From a checkpoint of a small mixture-of-experts model trained on Wikipedia.
Training: a variant of Muon for the experts, 733M tokens, 7861 steps.
Below are experts of layer 6 (counted from 0) of a mixture-of-experts language model. Rows are named router (the router's row for the expert) and show model dimensions 704-735. Each number is 50 + 12 x the weight over its row's rms, rounded and kept within 0 to 99.
Before each expert's rows: "comes after" lists some tokens at least twice as common just before its tokens as in all text; "mostly gets" lists some tokens that are sent to it at least half of the time. This comes from a sample of Wikipedia text that the model never trained on. Tokens count by the router's weight.

# expert 4
comes after: ".", "==", "\n\n", ". ", "his ", "==="
mostly gets: ".\"", "His ", "Career", "\". ", "During ", "Votes "
router:75 52 75 41 44 39 50 61 64 56 56 43 57 50 57 62 75 47 44 54 48 56 41 35 42 49 55 67 62 50 61 59

# expert 55
comes after: "- ", "\n", ". ", "United ", "which ", "on "
mostly gets: "Phylum", "Binomial ", "Coordinates", "Died", "Representatives ", "Labour "
router:62 46 43 57 63 36 54 56 73 49 62 44 71 36 70 24 67 64 57 66 63 68 56 47 52 25 68 35 65 75 32 48

# expert 40
comes after: "| ", "(", ": ", "; ", "is ", "born "
mostly gets: "footballer", "footballer ", "М", "KSA ", "Dun", "born "
router:54 53 34 52 64 45 60 53 82 44 16 39 52 53 44 51 67 65 55 67 70 35 67 52 60 59 60 44 68 53 54 42

# expert 35
comes after: "the ", "The ", "a ", "\n", ". ", "an "
mostly gets: "This ", "The ", "Its ", "An ", "another ", "Loss "
router:50 69 54 58 49 62 50 43 52 67 60 52 68 44 54 38 43 38 45 49 64 72 72 42 80 53 50 43 42 48 57 43

# expert 56
comes after: "in ", ", ", "In ", "201", ": ", "–"
mostly gets: "London", "California", "Japan", "Australia", "Africa", "China"
router:44 73 38 54 60 47 64 60 59 47 28 45 51 68 59 31 60 69 30 70 61 66 62 63 35 48 79 34 63 52 57 34

# expert 52
comes after: ".", ". ", "==", "\n\n", "In ", ")"
mostly gets: "\". ", ".\"", "He ", "These ", "\".", ".\" "
router:43 58 65 30 43 46 46 68 61 69 61 35 62 39 57 35 46 25 40 57 50 69 44 54 53 60 53 23 42 55 37 46

# expert 22
comes after: "| ", "|", "\n", "- ", "–", "°"
mostly gets: "debut ", "MF ", "FW ", "singles ", "Label", "medal "
router:50 66 42 67 37 35 72 36 51 43 36 51 60 35 60 36 75 53 64 71 53 53 33 63 48 52 47 51 64 52 54 50

# expert 1
comes after: "- ", "\n\n", "==", "=", "===", ": "
mostly gets: "=", "also", "See ", "Date ", "Binomial ", "information"
router:48 56 64 51 31 45 46 52 38 51 44 49 63 37 57 49 55 58 46 47 52 43 60 47 45 62 47 45 50 47 48 47

# expert 48
comes after: "| ", "(", ": ", "New ", "; ", "= "
mostly gets: "York ", "Chicago ", "Oklahoma ", "Sydney ", "Arizona ", "Trinidad "
router:52 54 57 45 69 55 50 65 65 69 55 40 64 61 50 23 57 57 44 73 84 55 47 62 54 64 54 54 39 46 38 49

# expert 49
comes after: "\n", "\n\n", "- ", "\"", "==", "==="
mostly gets: "=== ", "==== ", "Alpha ", "== ", "also", "Track "
router:47 41 65 42 44 66 48 68 45 51 57 37 41 53 46 62 68 54 33 50 61 69 60 47 55 54 77 41 48 55 57 56

# expert 50
comes after: "the ", ".", "(", ",", "°", "The "
mostly gets: "56", "100", "54", "74", "00", "38"
router:36 60 51 38 48 64 67 42 62 53 26 26 34 71 55 27 60 53 57 45 51 74 62 52 53 53 34 53 52 62 69 56

# expert 6
comes after: "| ", ".", "; ", "|", "–", ":"
mostly gets: "kg ", "Candidate ", "JPL ", "MPC ", "championship ", "±% "
router:59 43 44 41 58 41 65 57 61 42 40 49 51 43 58 29 51 38 59 29 41 37 54 57 54 50 49 14 66 52 44 44

# expert 19
comes after: "| ", "; ", "= ", "won ", "— ", "He "
mostly gets: "^{(", "----", "scored ", "Jean", "978", "Won "
router:52 59 57 49 64 47 38 42 59 41 30 50 61 55 59 56 64 32 58 60 60 65 73 55 41 49 58 47 52 62 60 32

# expert 45
comes after: "the ", "The ", ". ", "of ", "\n\n", "was "
mostly gets: "them ", "they ", "Both ", "They ", "SR ", "these "
router:37 49 71 54 40 43 42 69 54 64 62 32 42 51 65 38 48 42 41 70 59 63 50 43 54 45 53 63 66 65 49 42

# expert 31
comes after: "the ", "a ", "The ", "an ", "is ", "with "
mostly gets: "every ", "www", "new ", "Website", "largest ", "any "
router:56 70 57 79 62 69 50 53 66 50 67 42 55 51 72 48 30 46 41 51 52 59 53 25 60 46 46 34 50 42 42 37